python train.py --d_model=192 --activation="clamped_swiglu" --normalize_top_k=false --parallel_block=false --init_std_qkv=0.0257 --grad_clip=0.5 --schedule="wsd" --doc_mask=true --train_tokens=302600000 --steps=9235
Below are experts of layer 6 (counted from 0) of a mixture-of-experts language model. Rows are named router (the router's row for the expert), gate (a neuron's input weights, with its number), up (a neuron's input weights, with its number), down (a neuron's output weights, with its number) and show model dimensions 96-191. Each number is 128 + 32 x the weight over its row's rms, rounded and kept within 0 to 255. Numbers have three digits each.
After each expert's rows: a language model's description of what the expert responds to. This comes from a sample of Wikipedia text that the model never trained on.

# expert 36
router:120090157127145162134168101077145091110104120125129195128110150136074150116123112105154129094123101145020111114188131142146119116115107128081113080097115138119135114151148216159143077109141131126159155085133129249131168147066111071136151087125111140106158176139075093139145071132169148110
gate5:098113122125121170151219149100160107111138095043146131116100142112088123160116150106128142103131159126147083123124132182108090110122086067112152151162140120130147110140198148125121108165174062181127133132089124122166106160101113113095131071123123162131172142090062114147110140075161180114
up5:135130125085172143106116090132183121141108165115121130106127106136112060127109119141185099107121127162116049133180121048144102066088165134171109177136077080076119133142139155148141109127135121110139140063113130153163148181142109136096168106117076162152152167100132129123131145074162151098
down5:185123098126115101131115129130084123090100166158166129175161126109140148158177118097167138123087125123197103115094155138138131200109119089180119148125138083097165113168144148133134109131153114131073067165066142085166141132146161088130112070175138101124082089142110188108142129144127068076
It responds to: Single digits within scores, dates, statistics and list numbers, especially tennis set scores and table numbers, such as 6–2, 95.

# expert 50
router:140081133140105166111176136101145113138131149142127116149187113133115144047114089121132117131103162090097151116143111185066118087047094149121185109123124120107178135152144200187177117060134090127153116140096116158126149145114146125174143096125073148101116149190078056105189106141130197088
gate0:054099142084129118105147142130109177109104175094085102177115139133100146085059148095187095078130164159177115114110122109085142083126118159091115197123193101171133114123129144129166182134075128107154107115172143176147139140108128136106138124187085100044048146137145176148171145103138217136
up0:165122128075154181117147058156159101130139169102097137103132144148136087159092133174032071157153148175109159135115150149124175092123140153113109098085087134147165151098149083123112105139115116140143120103191136136083148125092136147109084165161125121111176145108108115142140084158147100147
down0:139137152150133136138120106226152112096077107081160148102133142118134077138204144124085101158147140089124115146131124112165128152154219120153098091147097165179113139105158127115136231141171073144109092126143147112100162132094103224113073204139120115088127102126154157131105118108082139111
It responds to: English surnames and surname pieces after a first name, such as Smith, Brown, Fisher, and -ough in McCullough, plus pronouns he and she.

# expert 38
router:120151141129138091110173128110131108055123112179037101118158112147109215121133127107119152135115140139094084145135121180114158148086175146167097096130126128076106120142156152141124078088117102128109145101094130144083169162110179125180110117104144119107173180128150136098125052202111138074
gate0:123155122086111097097164135129129110123148143174085137133147040130154134115128130167128128152138109115177148090128118160113102049104209146169096118130149110101123111113162107162169174115147153167136153152178075092075132134118147098159102089083096135118101124112104071143146089144078187129
up0:097177193158131076138129075120184145089125192185097088047080136151108146122145116126124146084110164114127177162126151089124086121118137140127130152133083155133134112141120178096114128079174085156108041106098132118145132150168067119205109095100144095169093201127120158105133083171080120114
down0:170133138147134095087113191194138102157156086173130158155135107125115100150120101094132117170156126141162154080143120149139139162174121053123105132102096191147135116107131046153126118155104099131110113103132088084121099113123085145130094117162084100137147102129072160127088183132129144131
It responds to: Later digits after hyphens or dashes and short uppercase codes: Under-19, date ranges like 22-23, goal differences, road names like A4, Roman numerals.

# expert 63
router:108133176129135153140125113148123099145168111128078150121182096112117120056124115148133151156112116163141165070128143207134129055169090185066099111103121053087168175131167162172128131158142086108086173151095160111100197112142122125175106138092112094058144154114122117072173137107113143065
gate1:100108171114171169173107146097061148175225149090145134158109112185071112139069179117146189099094112054108155058110080160116107094146102169140159131133122089083131140130112175127131138164127095104049146113144156100107122111125179130185094081164137125140177097115109159112160121161166089085
up1:138137143146116135122160141127173102152072100157089174063159101159123139110118118110103094172208135100190115148149132100137125232077117144081154126061156133102111159111104195146153130128114115180100079050134084108067133153140102145164108092083085092206117134105043128082128119117130133114
down1:130089157104106144136111109081118128160095143165164130112163093095093169078205149170122052125099075198134183168101095085148123140148123169160088120156137165136114102078136175129120139087127106057112116130142172105125124147140108137171152169119119093090096114106192128096138106108112164127
It responds to: Periods and closing punctuation ending sentences, including )., .", and the == marks closing section headings, before a new sentence or line.

# expert 19
router:152162157127107127072132154113133129094168139094156144169194079161097143113098088050147152218122148147123119114196119160138131120142169154165120076084125173118128125136156125136147153129149121140163084140081119135094143124099110074134132121113113142123092090174155141155134088149139125064
gate1:098118169108092145072135086103114152101157150127188090154183124113109100099135107134146160113141125103128147146193086165137167136088122148107116165135115156134120096100086178144201104090150167183183073109140125127133146138096099103159104091145129144099112123154131120186125083125123189144
up1:081136147113129150094164087150136113102110121053118076113179137152156160064128090122106119169134122098130132095100141109120134154147135157151194132118115148111159117182155111142121198162105115162145192158135176115144070074151094114115157110084141131104111164171160153093175160152124104106
down1:210094167137152122104084117113100155088106122068146107153156133107089124143149144148105142128152070102086163100107155086197120131164149092135108138111138110158184113037081130133034160135186106148112110133140089138140117140180156117075143173148162132160085163127143139075151076104122151111
It responds to: Final digits of years in birth–death dates, parenthesized years and ages, e.g. (July 8, 1821 – ...), died 1504, age 25.

# expert 20
router:158128128153115161056191181111194101141137133102058156199163150123086138105109115118138117163217134150114120112123112131131055125100103153109112124181113139055149155128088148140146049128150125189152125119126132149139186084095133109143133082047149049128151161126167083158187103144093119098
gate1:094122103157072128184109205077161115141122128163082115164079145105178162122086112083098099167166122151059155119145100123089084119093126073082101135108149144000093134156129148110141133118143139153139149148157108120119150131134169101131100151085107119117160125110111129134166183094155160111
up1:115068112107115096112165153137118102086186085099087069136131146115111181126082150067142099158161125096115166131138108141176099096120151199177154186181086127110170095074100139120163136108137148140149145144093119092173194140134161144119132134113153057146140088174133172146178140122102067098
down1:077109111152163132133151145130105162089096097153143058157124183132154147146137116119105171124098103144105210148132174107065117105127200114151086121081175145138158078114175170138101120114117232102106122141139107160178069141138085114176138098077154086125132148095137115108093102144123118124
It responds to: Dashes, colons and periods opening an entry in dated event lists, timelines and infoboxes, such as "20 June –" and "Launched:".

# expert 14
router:095133117044105069106187084096141149139162118064141133132176127166107110108149107093139092133124151140117117085113072152110084094136119138122134145117112108098168128175155151130111168112103149091131126140142135162107163128129117103167065022149119169082119110123091094106093127167177154149
gate0:169133130117165161088216117107039100134105147116102134089185113177055116136134114135103126156135075111138126118154108082136111126133131158092089134141144105120157118202156131094138114138124142122136166153222117149083151107086105144150100088087104135072121087111070170161155150154126157119
up0:153191134093136129113138068074156135109097171059145126113114175141128094148088130123174132070112110098105096100093160095176113142146162181076173153120168158185132119161110130108046133164139140119112125143101176133128160113149115109172166112152116133105142167168148056173111111144123142098
down0:149150052147088139168113090092158101164122138125102160107213151176098151089113147131119160056137164151114152156133176106115118099140154070139159130141181092153127148105132055095155131133113150125165125091138122194139102104094121085156095157159141125133046098140112189103140188132166158116
It responds to: Word-piece starts and middles of Spanish, Portuguese, Italian and French names, such as N in Nadal, São, de, Castell.

# expert 47
router:134144161106105115117175125103177090113151134125107130193128055151112152137113072071143075161163131119078143089188078163090079090109128162136117101122098086100138135186129172183198120077100089150171159090088157165110159115077125074153117072106112116110183138181121094142129083144153131111
gate2:135148171123166145177121103106144086142126120137117200129118115120141112128096136104110128097090119142185149097191178151104141121075097086115150084147169148139148126122052137136171087107118101127136128125112153157135124112064135100105122122094084176098161113134149152174189101148138131129
up2:146150132135139142141174150122127097086087144150143195095152120131088114174117077122094098125137145114163117173165146096128146124157139162027120090165131119113109175083049087145178148133149127214114170095120156098118123160093135102150121153117062131147138155149123160155133171073175124087
down2:079075176145156138157108162176131152160129101176112111096120181206109147106178108170170129117120173098089098159107149099100093126142088130083136101117128125089141207143097131187066120123098129130070102118153077079137122097160112135131119123164128134144154147170150119134182146150138177122
It responds to: Inner digits of geographic coordinates, line breaks and dashes in tables, and infobox role words such as producer, drums, PhD.

# expert 30
router:112102197144090115120113190129154107121156095127134128124184170161093163120105167101149138126124116065130080123161070126059066085140133122138108126123100184113210185123102129184128136170134092112117128138136198105142167123133207122132139109099116113125107125091123088120126108119084117115
gate1:146159098164138112120124129146164100149128111171094134110161050197139139149166096113107103117103109162112107114185140173135084140094105156140100118106159195139128124126102170164151101107160123136108102156167143160165075159153082099107092102105146088119075134140116126107100064114108205117
up1:106196134109160113099173136129126153099137139154129121139141085166119153115127129078131060135155112081154155135120123101137107133133124157142090183151116158097135164110108164168123111170095131102116166109146149122137115232131138164120135137194106113131112149122065055168073113065131104152
down1:122151118107187138130090118096097041150082180162155120144078109105191149140135144069099112159187088104145117082123135097110143109110134115122129164088075089163127100156144040178043136145114133160128180125169121071118129142141146099099167104143124127101110139151153119093092129126119107089
It responds to: Commas, including ones fused with quotes or parentheses, plus which, but, although, where they join clauses in running prose.

# expert 41
router:092107145094063148101157112121175115088109122143094098154163132134107148121071084102125097171166151109095109159155100132084121106090128133059200091160080111095150134128118108133177143107115122108195156139112192161079159055084173111164133097129070073127142165105139128110146114146097165078
gate1:134085115118162116164190142081095116145101135094075100131149080095098145118064036098124173136156105110142111102190150079110095146116135136144119110191153161150082170108160073138154140076188143151081135096140161145057176113087140173135137157123083087192169147097102150153133143134128109116
up1:093122091123119098136164173169125132135102111114083096067111151151106115118047143137146102157125135079150169083086127219099089176130061109128133126191116125057053171120126117136133107113108076155156143133104157156095181148115164117149131136205141133134170150166171123140136118101139175108
down1:091126066121137087128102202105129124105113161113156154092087096178125114084124158164101117141138145143156149087119128149117153150078061126145117125132144098128163130115068168123117121125121139106124121126136176155103101122126090109155140129154219131148084121171078087117087183140155147145
It responds to: Conjunctions, commas in lists, and linking words in explanatory prose, such as and, or, called, as, whether, because.

# expert 40
router:067138156097096137132111118137149134146194079095097109124200116118092124146118136092108083139147169117125094151155156165112136120113190184161148132199084161122158091139133172128144144112117110093088162110166153117115177140114087127113080135106055113141092114189137154141125120125105106142
gate1:199100122116062146190140147099172097165163098130091108137130160142168167089117085067115083116072183093096127076137143187128130109145158143148149184126117087149127081160114180115092135128121112103108142183125076124140199166103147143125135102108079090145153126171144097127138146143136147138
up1:151084119117143131131116162097104119111148115175153160094112114150158128145130113171099101142167119091170136159150107178128091102135078105131161167170123097149223101132155093123134202078074102126123095158120114149165124134168107083199116112086117230112116169146087180116101102163133129130
down1:200162163129143150203096069154165153152113094093137130103180100117131105132096143100140135108159118104133096158137148107090091069137143083120093077123115168160083108075098135073172168112141172146120105135138126079057099120161140160151138173103107143133045153142058134144141135052114176169
It responds to: Prepositions introducing places, times or roles, especially at, in, on, during, over, within, as in "took place at Aintree".

# expert 1
router:074089168106067150123171146099115120098117126075098169139122153137139116086105056087171090175126168100098122132135140117117127135131159139159222114172118136107195148161147146125151130068086131099156116145038152129107134050133148095141114065150130131137147182124185141155167147143153180131
gate5:106157064129162199132128097131137066085112104076127194159142128093093093119153128108060146106155182143044148133153119115165103062135106169132072099096131177085162173103167118170116133152128108127121206140104138119098172100116081111158115139102147144158092129143141137140154085180112159117
up5:065132154168140166119161075065120156136083117086117138102126135158176091154144166110130129127087161099132146101126138126141048198114154164099089160156152079108136119155083116110105125183130048161198177145107119136108129149118139123151101155207125116114188177137155111118152147125148108171
down5:130108087090102108102139122185126172111145154216096170115143172155163096166148044108153146096103158121104178139128087088106137171104115162139133147124143136116129064167086173131089070178095114166156115115115110120178081114176144131124159182158135096135128078128120118104156198143122143153
It responds to: Raw byte pieces of multibyte characters in Chinese, Thai, Greek, Arabic or other non-Latin text, often inside parenthesized native names like 襄樊.

# expert 22
router:148149086178098101111109116131166102074184102136159169185132124137110117097123098030152131140126187109116102095123115177118076110065103145152148084107097166097166145160129123150166152156130118112143147126125119173119130154073116106141160086081118144106153118224183118144124145178135135086
gate1:065119157118107096180157098071113096113162141149162149102121131136088166134211095142176091100117140098132135097138135149111127141134092115124091205109095206083166149175161106130154124141190079193102156153192113114172121094103135091041157135128121141097200153126141145169150149167158103107
up1:088098064092141095139139109139161156108128138143123139133103100118115147144164098103110125125143163159158136136130132102137141128142172109099145159089113106110139174062158109172109083174075161156186124139107111142086088139137106106196138133078118144127073131136179074052124145190161077119
down1:118147197149113143073150080112146120070145182139101160101091141154131153140135161149157115113119114149115149081120134151145079127183132145102145181086120087185143108096143136160186166138064119174118095132139149097163183129132107140047143110133113175174140167113142170115069088094209125068
It responds to: Digits and word pieces just inside parentheses, such as birth years, ages, chart ranks, pronunciations, and "born" or "died".

# expert 59
router:111050170160090178101112182152143127129127054128151163134121141116122139109140129116187067144166124112111145092154116134124043114098167151114137149095122089124200136129110180125118149131138153101111128137125137227147110103145118040114149108116095122142184208178156096154121125127109106107
gate5:128076127140135113099124132166164097131111110175145115120072168156126067119152156114168114129109147114064096111102074087117137086085144154119167141174097140117171112144176164098015149145154117182168168157051138152108147097108109120136146115130142150110188137104166141151116135105135098124
up5:107107153150165119065114076181116152154147207147106090112168076129131110124144103103175176076174125123110156105133142112084094125113120092106123163151125127138093164126156085142163156113094155142090091100074153156122107130133131099158120148161090098093137140127164080137147060202142084140
down5:109123105101149144134087141145095128157133099094076161125140181143086141157138121108130168132149133172072149144177157115162108098155133103107070053112162149085147136123090112093055121127088180083178090139081115105070127068179086089114144152080135144164097164112166050109133103098152106153
It responds to: Blank space token after a colon or table bar before a value in infoboxes and results tables, such as Born: June, Total: 73.

# expert 48
router:096143088077102174138177106151168106152136099130131125140170128105069121127069159092127107093179185105122149103135129181142104101081148146140104141110122043151137142128143153133095139149135156148156114076133152165113114152062107131147087118053086057109123144195154081118177148123084111107
gate1:101118156119141191144123113143191097159111080140140142177173181145113192138061139105093157110114123124109157150116105147133128121148083139074103124122096111118118121108095139130159133142182128122133158142117114134145096113127115183227121064146098091109174049155134194128131135106148160084
up1:104151148110078128108178079160148069159146126082175165144138110137105156136072142124086183129136140089169186093205134121067109157194115130086125108126156123099152123110161188122143135118189106109111135106163131100165075119115106093152169071157085173097143122091125128109122122097153126135
down1:079087122153118214115112112127101106156158133081111138120122110128093152101143103110086114117075142135185124076131199155142154166140164116140083163086139089152105145160091148134101171138176086159113098106163127165128103094141078148176149103153158148128119166148113135139175192127150137106
It responds to: Prepositions after verbs or nouns, introducing an agent or object: by, with, of, to, from, after, against.